Weights of a small mixture-of-experts language model, trained from scratch on English Wikipedia: 10 layers, vocabulary 5156.
Below are experts of layer 5 (counted from 0) of a mixture-of-experts language model. Rows are named router (the router's row for the expert) and show model dimensions 0-255. Each number is 200 + 30 x the weight over its row's rms, rounded and kept within 0 to 999.
After each expert's rows: a language model's description of what the expert responds to; "comes before" lists some tokens at least twice as common just after its tokens as in all text. This comes from a sample of Wikipedia text that the model never trained on. Tokens count by the router's weight.

# expert 5
router,155,152,136,195,161,178,238,221,150,195,248,248,165,234,188,144,219,226,174,202,147,183,221,208,187,209,173,188,190,182,120,180,224,202,187,209,201,213,240,199,234,201,153,205,194,216,175,145,234,200,226,249,164,200,203,199,132,183,154,163,195,166,221,168,223,177,197,114,171,207,157,170,166,195,226,193,253,174,233,160,198,227,191,183,138,169,221,185,156,217,136,214,210,174,198,214,207,184,225,179,218,249,205,221,166,177,239,182,188,144,190,182,191,164,223,148,205,152,219,150,229,156,254,220,181,146,235,167,209,175,204,166,168,179,184,233,217,126,192,212,201,260,249,262,201,172,192,156,131,167,193,177,214,176,159,176,221,219,198,172,184,248,180,197,157,207,208,231,243,230,187,210,197,234,197,212,180,156,256,202,186,181,210,184,208,207,211,158,209,206,178,199,211,191,215,212,192,238,204,166,208,227,174,208,193,255,220,266,203,224,181,192,256,173,169,164,168,175,197,200,179,249,197,214,208,212,224,199,187,204,220,199,203,247,187,225,205,192,193,156,232,175,147,209,213,200,140,239,213,206,192,207,187,170,177,240
Description: Date prepositions and numerals. Date parts: "on"/"In" before dates, month names after day numbers, and digits of days and years, e.g. on August 11, 19 September.
comes before: " ", "1", " the", "2", " January", " September"

# expert 41
router,193,155,137,164,120,200,215,208,170,149,174,229,203,245,184,122,152,258,202,211,162,169,245,188,205,223,182,205,208,249,178,159,172,203,212,177,197,229,250,177,245,229,169,189,174,191,199,213,194,167,192,169,164,204,215,133,197,160,172,171,184,214,208,258,222,213,208,123,258,216,186,160,179,233,232,277,165,197,229,193,225,192,158,220,175,202,190,161,203,196,151,200,217,182,188,201,217,168,234,189,217,209,189,215,219,166,195,156,189,135,192,213,202,181,233,159,187,182,241,182,270,173,249,230,224,209,174,194,210,187,207,133,182,197,177,198,215,151,187,193,181,231,238,259,258,143,236,196,166,128,237,173,171,211,207,182,227,169,195,192,172,190,217,148,137,183,218,166,222,216,209,237,217,223,183,193,153,203,170,224,162,169,181,203,204,196,181,159,229,227,191,199,214,236,168,206,193,232,166,223,208,204,212,244,170,207,231,245,207,189,177,248,213,238,167,249,158,195,203,179,194,210,195,237,180,159,218,168,183,202,175,209,189,195,162,182,199,212,182,152,202,194,159,149,241,222,180,209,193,239,176,177,220,207,143,192
Description: Spaces, brackets, dashes. Bare spaces before numbers, opening parentheses, en dashes in ranges, slashes and LaTeX sub/superscripts, e.g. (1 November, 2005–06, _{.
comes before: "1", "2", "3", "4", "5", "6"

# expert 1
router,178,130,177,187,124,197,259,237,179,154,272,255,181,247,187,130,162,216,207,235,192,162,194,207,197,221,169,210,182,235,146,246,175,210,187,188,244,244,246,248,227,210,187,215,223,198,163,223,192,217,230,221,187,190,203,182,191,132,203,183,203,134,210,156,131,208,174,114,230,193,163,114,181,185,218,224,232,184,205,169,219,169,172,265,182,179,272,238,227,205,190,242,231,155,160,184,191,210,212,179,216,202,162,186,180,203,212,146,198,133,221,195,217,189,212,184,213,199,215,163,212,189,204,200,174,203,201,170,208,152,271,161,213,138,217,203,209,213,201,211,195,221,227,195,226,149,176,173,208,179,208,163,229,180,222,189,203,198,200,175,184,185,205,123,208,200,200,231,224,185,246,266,215,212,185,169,182,231,242,173,195,204,204,208,168,162,226,180,240,201,198,249,226,187,208,250,169,223,236,203,231,238,188,201,220,184,171,211,186,192,154,255,216,212,207,202,207,128,224,214,207,210,241,172,212,182,146,214,180,203,195,151,166,220,179,187,182,214,198,166,239,208,156,195,215,193,197,192,219,177,172,187,213,190,203,183
Description: Table cell numbers. Space or first digit opening a numeric value in tables and stat lists, after pipes or colons, such as goals, apps, percentages, runs batted in.
comes before: "1", " |", "2", "3", " |\n", "0"

# expert 14
router,169,161,112,185,111,202,205,200,185,149,229,236,141,285,168,157,182,239,213,170,188,165,233,222,193,172,158,233,183,253,183,176,188,198,202,105,208,199,209,228,240,176,149,211,132,151,184,160,219,161,215,214,181,199,206,156,200,217,174,131,223,228,177,175,190,184,198,135,212,218,174,150,161,203,253,227,262,208,229,172,230,157,212,248,191,204,231,230,200,172,186,204,248,140,216,201,181,228,209,183,215,235,168,242,190,215,174,177,162,158,221,213,192,142,241,160,203,198,223,231,259,175,209,184,214,180,222,197,163,152,220,202,204,167,186,181,210,155,207,209,142,252,197,206,194,172,208,162,163,200,200,205,210,184,177,198,238,220,251,202,223,230,196,153,196,207,213,220,210,233,227,246,195,219,179,199,159,186,233,178,159,204,200,175,206,230,194,183,234,226,198,238,209,167,188,237,216,219,252,246,222,193,194,223,173,200,169,232,188,215,192,241,239,201,212,199,201,157,206,145,175,239,190,219,152,192,189,237,166,182,218,187,188,223,175,194,205,201,182,167,204,208,150,201,219,202,176,217,252,213,161,207,222,162,174,219
Description: Plural noun endings. Plural suffixes and plural nouns ending a noun phrase, such as -s, -ers, -ations, members, players, buildings, often followed by of or a comma.
comes before: ",", ".", " of", " and", " in", " ("

# expert 8
router,199,189,180,196,162,219,218,202,159,191,214,217,134,261,154,149,214,256,205,182,165,211,233,228,214,188,186,210,178,196,142,179,238,127,219,142,216,180,221,235,214,179,181,175,141,209,173,148,248,221,192,176,184,209,217,184,232,180,173,194,233,202,198,195,152,179,211,108,246,187,142,183,161,181,230,241,235,152,183,180,194,198,208,186,194,152,227,211,183,205,163,167,249,174,144,217,191,220,207,157,239,202,168,193,212,203,201,183,161,93,254,234,194,167,198,162,196,199,259,173,209,143,225,183,168,217,212,205,217,195,205,201,201,163,193,213,228,173,177,213,156,245,242,223,262,124,256,196,178,172,222,261,264,206,195,212,195,212,191,209,209,180,174,150,205,180,244,238,209,186,243,227,193,195,206,179,168,242,196,200,185,220,203,206,199,266,193,184,254,178,169,226,195,218,183,269,185,231,237,236,259,168,194,217,242,196,207,193,180,202,148,238,220,202,238,238,182,170,231,169,174,211,201,206,203,170,215,188,222,183,197,210,194,234,205,199,198,209,173,187,169,229,164,161,202,163,216,231,183,182,182,210,191,189,210,210
Description: Coordinates and spacing. Geographic coordinate pieces like °N, ′, ″W and decimal digits, plus the space before numbers in census prose and table cells.
comes before: ".", "3", "1", "4", "%", "5"

# expert 39
router,171,141,167,218,160,231,199,193,128,213,218,213,200,254,207,169,201,258,210,256,164,178,248,195,227,159,203,191,209,223,198,200,221,194,197,168,250,223,239,212,235,235,175,200,167,246,210,162,207,166,204,260,180,130,208,168,207,176,153,150,241,148,239,186,152,241,206,122,232,179,209,159,177,162,221,199,239,185,230,146,194,161,164,239,204,163,246,207,163,230,185,246,216,164,179,236,180,235,204,191,191,210,188,233,202,174,196,178,185,143,217,196,216,207,292,139,205,219,242,241,220,178,213,222,193,196,238,195,187,170,207,216,218,206,181,205,222,172,167,179,168,244,160,233,219,172,227,180,196,167,218,216,205,203,196,193,224,224,196,197,237,231,192,156,200,219,231,216,221,221,189,218,224,246,172,159,206,211,245,197,201,191,191,176,222,207,218,173,224,222,215,189,250,241,198,211,196,207,252,190,213,202,194,220,134,217,186,192,215,195,139,232,216,240,177,234,186,174,234,212,140,174,215,181,256,171,217,218,170,189,195,234,162,234,200,176,137,228,179,117,192,149,130,190,209,175,181,224,185,202,180,220,194,177,186,161
Description: Colons, section breaks. Colons after infobox field labels and in times, sentence-final periods, paragraph breaks and == heading markers, such as Occupants:, 3:00.
comes before: "==", "The", "===", "In", " The", "S"

# expert 63
router,214,151,116,181,157,230,212,229,143,179,267,270,160,308,199,178,160,217,230,186,186,164,219,239,195,202,148,195,198,222,194,182,199,140,199,161,247,187,271,244,231,193,153,195,201,182,200,214,202,204,220,211,195,189,238,188,193,147,211,132,168,171,216,193,167,153,192,166,223,203,167,177,180,187,218,237,278,158,194,153,238,203,203,235,185,190,248,208,184,177,193,241,239,205,217,231,181,202,198,196,210,228,169,177,201,181,195,154,204,177,198,213,157,165,214,150,223,224,233,234,200,179,250,210,222,178,188,196,179,146,204,192,180,128,166,177,222,169,179,153,142,223,231,203,205,182,175,218,184,162,172,245,185,174,187,162,172,257,201,223,222,231,210,201,202,176,254,222,243,218,258,237,190,230,171,189,182,209,207,180,199,190,197,193,197,224,193,184,217,203,168,201,242,248,186,258,200,226,210,234,229,240,202,234,185,220,220,208,225,223,188,227,238,223,200,170,159,144,209,206,214,229,227,218,178,129,192,222,153,211,200,208,168,246,217,145,182,197,177,176,214,201,153,176,211,218,181,222,249,199,196,198,207,204,215,180
Description: Name and place suffixes. Final pieces of surnames and place names in lists and tables, such as -burg, -shire, -ington, -ton, -en in Aberdeen.
comes before: ",", " |", " (", "\n", " and", "'s"

# expert 20
router,200,125,164,251,169,213,220,182,171,192,241,223,121,267,150,123,226,234,189,189,136,180,207,204,211,221,190,205,179,229,176,172,248,182,188,162,202,223,255,238,252,214,205,201,150,169,180,162,176,203,185,206,160,154,195,157,181,193,181,144,180,165,218,217,169,175,197,151,199,188,174,169,176,210,209,213,249,163,207,150,219,213,203,179,195,208,221,181,186,147,154,235,203,141,166,149,219,190,191,177,249,275,208,185,203,178,209,173,154,165,156,195,197,159,258,200,221,230,234,213,213,168,215,238,175,207,216,179,160,188,219,179,214,176,180,203,223,211,167,172,155,244,186,248,237,146,185,191,195,152,172,239,254,194,188,141,246,204,169,212,219,244,225,147,220,195,193,239,191,192,202,239,217,233,205,188,134,214,237,186,222,209,213,202,245,167,233,205,263,234,163,211,198,168,217,264,200,223,226,232,191,253,188,253,173,197,223,199,189,196,155,210,217,229,212,182,173,197,203,212,190,220,215,196,183,170,194,188,156,214,185,221,221,215,185,173,176,188,203,181,197,231,175,184,205,179,145,224,205,221,192,177,247,157,161,193
Description: Inner number digits. Middle and trailing digits inside larger numbers, decimals and percentages, such as 10,(0)00, 31.(2)%, 6(5)0, plus spelled numbers like seven, ten.
comes before: " |", "0", ".", "%", "5", "8"

# expert 31
router,198,130,158,193,153,206,208,221,133,160,253,248,139,322,203,130,172,195,193,197,157,170,224,236,204,235,180,245,210,213,166,176,201,156,189,182,190,204,285,251,252,158,167,193,165,178,194,196,210,181,198,201,150,189,211,175,192,177,131,172,194,202,211,203,192,156,228,122,201,195,176,197,188,213,192,229,237,200,188,162,257,152,169,219,178,181,220,199,205,191,211,207,219,163,189,180,186,219,195,209,227,232,186,147,207,238,226,161,199,127,203,183,178,157,189,136,215,184,210,186,246,172,244,242,232,170,221,252,174,165,196,210,210,181,186,169,235,165,170,135,158,208,229,169,261,183,203,175,179,170,193,207,211,188,210,194,205,256,180,187,240,212,210,165,212,224,198,178,225,211,212,234,167,187,142,186,160,207,225,209,213,234,184,172,206,193,209,191,222,196,163,238,194,175,191,218,157,208,199,200,216,175,221,235,137,217,245,230,208,197,191,236,216,196,190,221,181,139,247,175,185,202,191,212,230,169,175,221,161,221,229,218,168,219,198,212,202,268,169,218,201,195,177,154,204,229,182,200,198,202,231,200,235,190,219,181
Description: Place and institution names. Last part of place and institution names, such as States after United, York after New, University, College, City, Connecticut, Taiwan.
comes before: ",", "\n", " of", ".", " |", " and"

# expert 3
router,183,168,156,218,157,213,179,219,97,205,267,228,174,289,214,171,158,216,222,224,132,178,234,207,203,221,191,212,176,230,162,189,226,163,182,186,223,198,214,220,214,235,158,226,173,188,178,144,203,176,222,199,178,163,246,188,203,161,166,185,189,166,240,231,196,193,202,111,179,185,139,189,184,228,238,224,229,169,216,201,244,208,166,249,201,189,219,175,220,197,190,233,229,154,217,223,187,198,206,210,224,197,212,148,186,167,195,178,205,182,196,224,198,186,186,167,243,185,229,176,232,163,230,211,205,175,202,174,151,171,187,212,199,178,181,163,253,196,177,144,157,291,171,216,227,148,184,194,143,142,170,188,232,206,196,145,221,230,198,236,223,201,202,188,191,181,261,204,229,177,262,261,182,202,149,223,177,200,221,186,177,210,198,202,199,241,207,189,256,216,164,163,239,206,197,238,220,264,220,243,187,188,186,243,174,203,231,233,221,162,149,245,237,191,175,194,214,190,204,182,214,186,215,223,225,203,186,213,158,203,208,201,175,235,168,161,213,208,208,195,235,201,149,186,213,221,170,236,235,234,217,202,257,203,175,168
Description: Proper-name head words. Capitalized whole words inside names of teams, places, schools and titles, such as South, United, FC, Park, John, University.
comes before: " |", ",", " of", " (", "s", "\n"

# expert 40
router,196,177,151,192,165,202,228,191,166,191,263,244,184,232,192,132,214,210,209,155,153,173,195,176,212,252,172,170,169,202,142,180,196,209,182,177,217,240,249,256,243,248,179,148,166,185,187,175,214,210,218,208,196,239,182,151,170,212,169,118,191,178,240,224,153,214,169,143,207,223,168,208,172,213,231,235,262,188,220,221,246,199,169,205,192,170,236,205,192,240,180,253,197,199,218,174,243,222,215,189,240,242,175,185,223,243,193,194,201,175,245,231,202,166,226,148,182,196,230,215,228,191,241,204,177,195,215,176,209,180,239,199,218,196,166,194,183,163,195,198,146,255,204,193,210,142,217,178,169,202,136,184,230,198,207,221,241,236,173,239,207,211,220,167,174,229,217,211,190,193,229,257,203,210,192,183,180,192,183,162,193,172,201,134,207,191,199,147,245,216,180,191,238,179,181,219,180,246,228,226,192,246,198,244,193,203,244,260,181,216,161,267,277,187,214,186,173,156,208,240,209,240,213,198,190,175,218,261,186,236,199,231,173,221,180,173,208,251,199,178,212,221,166,120,222,199,170,242,209,227,183,231,191,183,171,184
Description: Table cell separators. Pipe separators and semicolons in wiki tables, especially election results and football squad tables, such as Candidate | Votes.
comes before: " ", " |", " \"", " -", " —", " A"

# expert 18
router,162,172,143,213,112,255,180,183,162,178,278,264,147,245,235,175,180,179,232,220,203,208,209,199,215,215,174,188,171,233,158,176,199,141,184,161,204,204,214,234,184,226,104,201,181,223,202,151,226,197,246,174,194,164,228,152,159,156,161,154,196,194,208,222,194,154,187,140,185,218,172,162,158,194,200,209,214,188,280,235,201,249,187,204,191,224,243,216,181,160,150,178,224,132,259,184,241,230,178,190,226,221,196,230,192,247,214,193,213,138,237,201,230,152,263,164,212,197,248,191,224,154,251,198,156,215,188,189,214,189,181,185,206,209,212,211,242,200,241,200,189,228,223,214,221,169,220,188,197,161,187,216,219,183,188,176,208,241,174,197,211,192,166,203,229,238,248,170,211,173,202,256,215,222,191,168,180,154,249,196,221,176,227,158,183,200,167,171,222,196,150,196,198,178,148,199,196,197,188,213,222,198,196,212,180,169,217,209,233,186,198,239,201,201,225,233,177,210,211,218,157,208,214,206,183,195,248,216,178,222,190,206,185,252,180,144,180,253,173,171,193,180,174,168,231,211,173,233,253,219,209,213,206,158,158,194
Description: Digits inside years. Single digits within four-digit years and numbers, especially in date ranges like 1928–1929 or 2011–2012, plus Died.
comes before: "9", "8", "0", "6", "7", "5"

# expert 2
router,192,124,147,213,153,213,222,209,187,179,229,263,171,280,152,123,147,238,157,211,147,204,200,198,219,213,195,196,256,198,202,184,185,192,226,134,194,158,227,229,189,215,160,177,197,152,191,220,198,162,241,200,152,152,211,156,180,156,162,168,211,195,235,220,177,178,203,152,216,213,165,159,176,182,190,213,229,214,208,178,209,188,240,233,236,181,233,200,226,186,143,218,182,175,193,227,194,206,172,187,232,255,158,177,203,194,206,193,196,115,217,241,190,159,210,163,220,205,230,199,236,203,238,232,170,196,228,221,185,178,231,182,225,197,175,166,182,219,178,154,142,245,171,235,238,178,202,202,167,142,160,194,196,193,143,213,248,260,201,193,208,248,205,167,183,207,225,199,207,192,206,206,188,220,194,199,146,184,213,137,162,215,218,205,197,250,171,161,193,222,151,195,221,210,199,230,175,258,180,230,165,199,165,225,193,212,231,229,182,185,158,248,227,190,208,177,165,120,195,203,212,240,231,216,155,188,219,186,194,200,218,214,210,214,193,169,181,210,215,136,200,226,175,176,218,213,171,239,227,259,208,177,187,146,189,191
Description: Year final digits. Last digit of four-digit years and year ranges in dates, census tables and discographies, such as 192(4), 200(3), 197(0)s.
comes before: " |", ",", "–", ")", ")\n", ";"

# expert 9
router,208,154,173,196,140,208,216,248,185,192,241,231,134,311,180,124,185,212,156,207,179,142,220,202,228,220,147,215,190,227,189,178,219,166,211,199,236,173,217,207,228,189,169,202,162,188,123,169,192,186,268,239,215,188,210,197,210,151,164,188,213,182,208,224,177,160,201,116,218,233,177,198,197,201,224,252,180,177,256,174,228,184,214,220,171,169,207,247,179,177,189,217,223,137,180,232,213,228,218,172,238,220,206,200,189,201,174,151,218,175,214,252,221,163,231,168,204,246,204,198,271,179,218,198,179,212,217,138,125,170,235,199,200,183,247,175,221,196,237,221,129,248,180,249,227,187,202,170,179,156,154,213,203,192,179,163,223,218,176,201,190,177,197,142,178,197,248,211,204,178,195,280,182,231,211,159,191,190,226,139,171,215,242,168,203,181,185,176,212,218,183,200,228,218,209,193,213,259,162,211,206,186,139,186,201,209,197,253,204,200,185,219,195,215,214,232,199,193,203,245,212,207,193,153,213,204,203,243,197,216,200,211,173,244,193,189,192,206,205,159,229,200,168,157,225,205,183,240,163,198,189,174,200,210,165,211
Description: Verb endings, past participles. Verb endings and whole verbs in narrative sentences, usually after was, he or to, such as -ed, -ing, played, used, released.
comes before: " to", " by", " in", " the", " a", " on"

# expert 15
router,210,199,165,146,171,209,221,227,133,193,272,224,123,292,170,146,198,251,190,230,182,192,201,166,212,199,152,211,202,269,171,198,224,175,208,164,202,197,205,212,217,233,159,149,141,201,197,194,202,183,222,200,180,148,206,173,162,200,193,179,210,160,224,131,158,114,186,157,202,189,172,148,124,213,205,212,257,191,226,184,192,193,213,241,191,161,208,183,223,166,183,247,171,193,209,215,182,216,225,172,224,229,188,217,222,226,227,176,216,154,208,236,161,183,192,189,266,167,204,238,224,162,241,198,162,207,204,188,185,157,218,159,237,135,189,168,197,165,203,209,213,249,207,281,204,165,250,209,214,175,243,194,218,207,185,191,239,236,178,200,227,205,215,216,235,211,235,204,230,184,212,191,186,220,160,166,149,194,273,185,189,177,226,152,243,195,226,173,225,219,200,207,236,145,215,207,179,188,196,189,234,248,218,209,228,185,251,213,191,166,205,237,217,196,186,151,217,152,235,190,205,200,200,192,206,203,186,262,216,210,177,225,202,239,187,194,179,212,198,171,203,193,172,187,222,240,195,240,172,210,217,191,218,167,175,158
Description: Function verbs, adverb endings. Auxiliaries, prepositions and adverb endings in running prose, such as to, was, be, from, not, and -ly in reluctantly.
comes before: " the", " a", " be", " not", " an", " been"

# expert 11
router,156,152,148,180,150,214,257,228,116,183,234,232,153,237,156,143,195,182,191,160,186,142,193,212,208,179,146,235,164,216,159,175,198,164,216,190,206,241,193,181,194,203,175,173,152,189,210,158,214,205,228,245,207,182,209,178,169,153,174,101,190,226,232,227,178,183,174,142,199,244,179,108,176,158,176,214,225,151,192,169,203,201,187,244,189,164,245,183,188,145,167,228,221,201,209,221,199,190,213,164,237,223,170,230,155,227,200,194,163,139,180,202,205,153,195,174,232,174,205,221,230,180,240,183,189,156,213,156,149,211,169,185,238,141,216,170,217,168,214,192,176,280,232,285,210,186,231,175,213,131,205,196,167,178,172,181,195,229,216,231,188,223,181,173,221,214,223,178,221,197,250,261,200,254,179,192,217,210,201,178,188,225,203,179,197,196,184,189,242,162,170,242,238,166,227,224,213,240,214,218,214,233,222,217,183,177,208,180,227,175,177,227,210,202,184,210,201,149,223,176,166,212,211,191,200,165,214,241,193,214,156,211,204,221,212,149,232,206,173,190,197,205,169,181,202,209,201,216,192,176,191,166,212,180,178,187
Description: Subject pronouns and copulas. Subject pronouns and finite auxiliaries starting clauses in biographies and narrative, e.g. He was, she won, It was destroyed, is.
comes before: " was", " is", " a", " also", " been", " had"

# expert 62
router,216,152,144,257,144,229,203,171,131,195,236,176,217,260,196,159,166,197,189,203,166,141,204,244,150,240,198,200,215,239,183,144,228,168,199,180,264,230,249,230,231,179,164,191,176,197,173,176,236,199,247,191,188,168,185,189,199,186,180,168,204,211,204,170,208,164,192,190,246,181,189,143,141,206,203,222,170,219,223,148,224,186,177,219,166,192,221,204,192,211,226,205,203,161,186,184,238,186,199,196,209,232,156,197,216,189,200,216,197,100,229,174,200,166,230,144,279,201,240,215,197,213,260,258,162,185,201,174,201,164,227,178,193,205,175,182,223,134,197,210,158,217,175,254,203,142,207,189,180,177,174,228,236,201,194,161,202,230,177,258,177,183,174,173,181,192,196,215,171,203,244,273,171,171,141,209,170,190,224,167,212,197,212,190,203,202,218,157,238,200,168,218,209,203,201,216,184,241,164,192,261,220,194,226,185,198,166,213,198,159,188,292,211,197,196,204,183,163,239,175,235,235,156,189,180,155,176,232,192,231,218,216,230,233,196,177,197,196,185,155,244,186,199,167,212,173,168,208,187,204,207,181,204,153,148,174
Description: Prepositions and the. Prepositions after verbs, mostly in, by, at, from, during, plus the articles the and The opening noun phrases in narrative prose.
comes before: " the", " a", " first", " United", " same", " his"

# expert 43
router,220,191,167,217,118,247,234,231,151,174,299,208,132,230,184,165,165,203,224,236,156,183,227,166,188,185,209,179,192,195,171,201,210,224,162,138,223,198,193,241,238,195,184,133,154,211,205,188,229,196,235,221,145,190,203,176,173,200,184,167,189,130,234,199,169,181,203,136,206,203,158,167,148,201,178,236,215,170,209,164,212,210,228,210,172,208,243,184,196,211,187,258,179,167,166,200,262,207,226,172,245,214,225,208,166,220,224,228,204,172,242,256,192,136,223,125,217,214,188,222,253,155,254,219,228,194,218,195,146,193,190,218,205,173,192,187,213,191,209,218,206,289,195,259,252,201,206,219,191,143,186,232,249,183,198,196,166,243,199,179,217,195,204,171,240,213,213,176,198,223,226,230,194,205,209,158,149,252,219,241,185,196,196,171,183,213,168,182,245,239,192,238,256,214,192,197,165,230,188,217,186,188,175,221,161,212,206,210,180,191,189,253,214,182,191,179,206,164,204,198,199,251,210,202,209,190,168,219,165,175,186,194,171,234,233,178,242,206,175,203,184,219,198,125,203,224,164,213,177,217,210,207,239,174,161,190
Description: Sentence-ending punctuation. Periods and closing parentheses or quotes ending sentences and abbreviations, like exec., St., Ref., and sometimes to before verbs.
comes before: " The", " He", " In", "==", " It", " She"

# expert 26
router,188,154,142,212,154,214,200,177,166,193,226,201,216,302,150,163,233,290,233,235,158,157,228,210,225,195,169,218,198,179,185,214,238,156,184,169,198,182,235,177,250,199,170,179,151,194,187,181,210,180,226,252,170,184,225,181,202,185,176,146,199,198,182,188,168,178,175,137,225,192,164,153,169,206,235,259,234,203,195,137,200,211,197,202,210,146,226,190,156,203,178,219,194,152,168,204,209,232,165,202,267,260,203,197,195,172,203,156,194,210,222,221,164,151,239,134,208,180,210,190,204,171,221,204,222,180,183,179,214,189,186,205,235,183,185,231,214,115,158,194,165,256,170,200,224,171,228,157,222,144,218,226,207,206,209,194,208,262,185,225,222,253,207,179,185,186,208,156,183,211,212,215,191,211,203,202,152,175,261,216,183,186,258,150,218,204,220,158,201,193,158,211,240,204,192,235,179,266,194,193,210,203,188,227,176,165,230,187,193,198,193,254,202,191,205,239,173,189,224,246,190,239,246,169,206,169,170,207,189,169,166,177,197,215,210,127,202,219,157,183,214,172,207,177,208,193,206,239,159,200,164,177,232,189,159,177
Description: Table and list separators. Pipes, line breaks, colons and semicolons that open rows or fields in tables and infoboxes; also the piece age in pageant and page.
comes before: " ", "-", "|", "  ", " Total", " UTC"

# expert 54
router,209,147,187,183,135,205,248,243,154,161,239,241,128,290,187,131,187,204,197,252,174,151,220,202,181,153,140,167,216,231,138,199,217,159,220,153,240,186,223,249,198,163,175,180,122,174,167,186,186,225,219,216,173,187,193,175,186,139,184,177,273,173,207,218,179,141,222,167,211,215,187,204,168,189,219,241,189,180,223,193,208,181,223,199,172,153,214,192,187,175,189,243,199,164,208,179,186,253,185,161,193,261,213,195,192,240,198,172,205,173,194,220,208,167,243,178,224,233,236,184,270,190,217,237,170,167,195,174,187,214,215,234,228,185,203,188,236,172,208,202,188,265,215,200,240,150,181,194,140,208,150,244,202,180,175,163,197,213,177,162,192,195,176,110,190,217,239,167,248,211,222,248,205,220,180,194,172,187,216,169,202,204,195,152,197,180,188,133,221,192,159,253,218,186,181,207,207,255,239,237,235,201,162,222,195,204,219,238,182,202,173,215,192,227,200,191,153,177,210,220,209,220,205,188,182,211,199,248,199,221,198,180,177,225,186,142,212,227,184,155,177,199,171,170,197,210,218,201,207,222,178,209,218,180,185,219
Description: Noun and verb suffixes. Derivational and inflectional endings like -ing, -ation, -ity, -ment closing words, as in visualization, exclusivity, restoration, whistling.
comes before: " of", ",", " in", " to", " and", "."

# expert 25
router,212,222,195,209,136,167,205,203,150,214,197,243,148,277,167,166,169,234,202,269,195,187,201,200,198,189,174,167,172,228,163,214,223,146,215,166,219,182,275,206,246,200,165,172,201,156,196,199,190,212,220,200,215,188,197,207,193,193,175,162,182,204,229,193,221,232,184,131,189,187,180,148,201,191,236,222,196,160,225,172,217,224,198,222,245,201,230,186,219,144,169,224,226,147,155,213,185,180,246,205,213,199,181,187,223,226,209,201,162,172,186,219,210,180,212,176,182,175,251,210,264,167,241,213,203,204,194,221,169,178,215,191,201,125,203,205,207,204,186,224,163,272,219,233,219,127,206,142,182,139,181,198,256,134,157,197,212,231,184,225,181,203,163,150,205,210,213,168,172,206,199,205,187,202,204,155,169,153,233,185,234,198,245,177,237,221,198,174,265,203,173,241,246,177,228,266,182,226,219,184,239,196,207,271,186,192,175,209,218,180,189,257,234,233,183,196,136,167,197,190,228,223,205,214,179,179,242,261,173,193,148,177,170,214,184,209,170,223,210,157,198,179,151,221,214,174,155,264,205,232,202,218,177,188,211,219
Description: Syllables after initials. Word-internal syllables, often vowel plus consonant cluster, right after a capital or short stem, such as -ild in builder, -ush in Flushing, -ill in driller.
comes before: "ing", "s", "er", "ed", "a", "ers"

# expert 50
router,228,166,156,207,133,188,193,233,138,166,193,231,143,304,179,152,200,217,200,236,185,124,197,209,186,165,174,186,236,218,158,168,198,183,221,178,238,187,213,245,210,169,174,161,205,172,201,164,206,174,180,263,174,216,223,190,228,136,154,146,215,209,228,194,185,175,143,87,215,230,162,176,167,200,226,218,218,153,187,218,217,199,234,231,247,186,199,175,180,194,184,233,197,148,224,201,223,210,179,175,251,229,192,192,208,188,216,168,196,135,189,209,213,154,227,179,191,218,195,194,230,227,198,176,202,164,228,192,214,163,204,149,207,159,193,195,227,177,181,184,167,253,205,223,209,170,234,176,149,182,207,193,234,184,150,193,263,222,210,181,199,233,196,177,166,184,212,229,203,185,199,233,227,220,184,192,176,235,208,166,200,201,242,198,212,244,212,191,213,250,199,204,242,221,209,226,202,268,222,221,213,188,178,207,176,174,226,185,233,182,184,226,217,195,191,203,208,185,198,175,166,298,187,186,181,136,172,223,207,219,229,255,186,216,160,161,225,247,159,180,209,179,171,155,238,152,173,186,200,180,185,201,233,183,167,170
Description: Common singular nouns. Singular head nouns after the or a, such as team, album, group, place, office, decision, including word-final pieces like -er, -ience.
comes before: " of", ",", " in", ".", " for", ".\n\n"

# expert 32
router,207,188,153,180,149,192,238,237,160,175,243,252,196,247,181,135,200,234,170,166,154,182,215,185,239,245,166,184,177,188,137,214,178,174,173,177,182,229,256,267,228,221,182,177,179,174,166,212,200,220,213,215,177,215,182,163,181,212,166,166,194,173,235,189,166,193,210,155,218,181,125,182,156,180,225,250,250,200,223,178,224,171,183,238,207,177,253,197,213,234,138,258,179,180,201,166,214,224,240,191,275,231,161,185,157,226,229,211,180,191,205,193,236,163,224,174,221,204,152,169,262,209,237,219,183,209,183,173,220,169,229,186,247,188,187,212,206,156,206,173,168,258,213,207,249,136,188,172,161,178,135,201,223,196,167,174,222,220,175,252,242,233,220,160,177,243,228,225,222,210,259,248,208,221,183,189,186,205,218,187,192,189,228,137,222,173,207,175,255,227,140,186,241,207,164,213,220,248,198,224,239,207,211,246,191,195,224,191,228,187,148,213,243,218,189,211,197,167,228,227,195,212,190,180,191,213,213,258,200,209,190,207,194,195,218,194,161,188,209,158,186,186,184,164,213,205,184,233,194,229,189,198,260,204,146,214
Description: Table cell pipes. Pipe separators between table cells, plus semicolons, dashes and math signs (+, −, =, ·) in scores and statistics rows.
comes before: " ", " —", " +", " —;", " −", " A"

# expert 56
router,229,187,179,232,184,226,205,173,132,228,221,214,137,243,156,202,168,191,211,206,164,176,231,234,213,214,189,208,237,218,154,225,214,185,199,139,199,216,209,219,196,208,193,202,159,180,210,147,203,208,231,211,172,145,240,193,192,143,131,150,220,234,213,199,188,173,192,89,179,244,161,188,179,217,232,218,244,169,209,159,181,247,183,229,205,147,231,234,168,202,191,208,218,131,195,200,196,221,196,188,197,262,251,196,212,215,209,161,164,146,220,213,186,185,214,156,214,229,226,213,217,169,218,196,176,228,207,204,192,200,237,163,214,158,186,184,250,166,166,218,220,209,221,233,176,183,206,188,232,177,186,247,186,188,160,204,207,208,188,218,225,197,190,176,194,187,257,182,230,172,244,220,200,195,158,183,149,192,202,186,191,203,195,188,179,281,168,135,202,167,176,195,200,186,154,195,200,277,231,216,209,236,198,226,208,203,221,243,172,232,163,241,238,206,167,235,151,208,208,206,192,271,177,200,205,182,174,224,144,216,177,196,181,211,142,145,224,204,181,149,209,227,172,148,229,154,159,204,194,216,139,206,215,133,212,194
Description: Infobox field labels. Field names in infoboxes and table headers, such as Occupation, Preceded by, Votes, Total, Date, No., often after a dash and before a colon.
comes before: ":", " |", " by", "\n", " |\n", "==\n"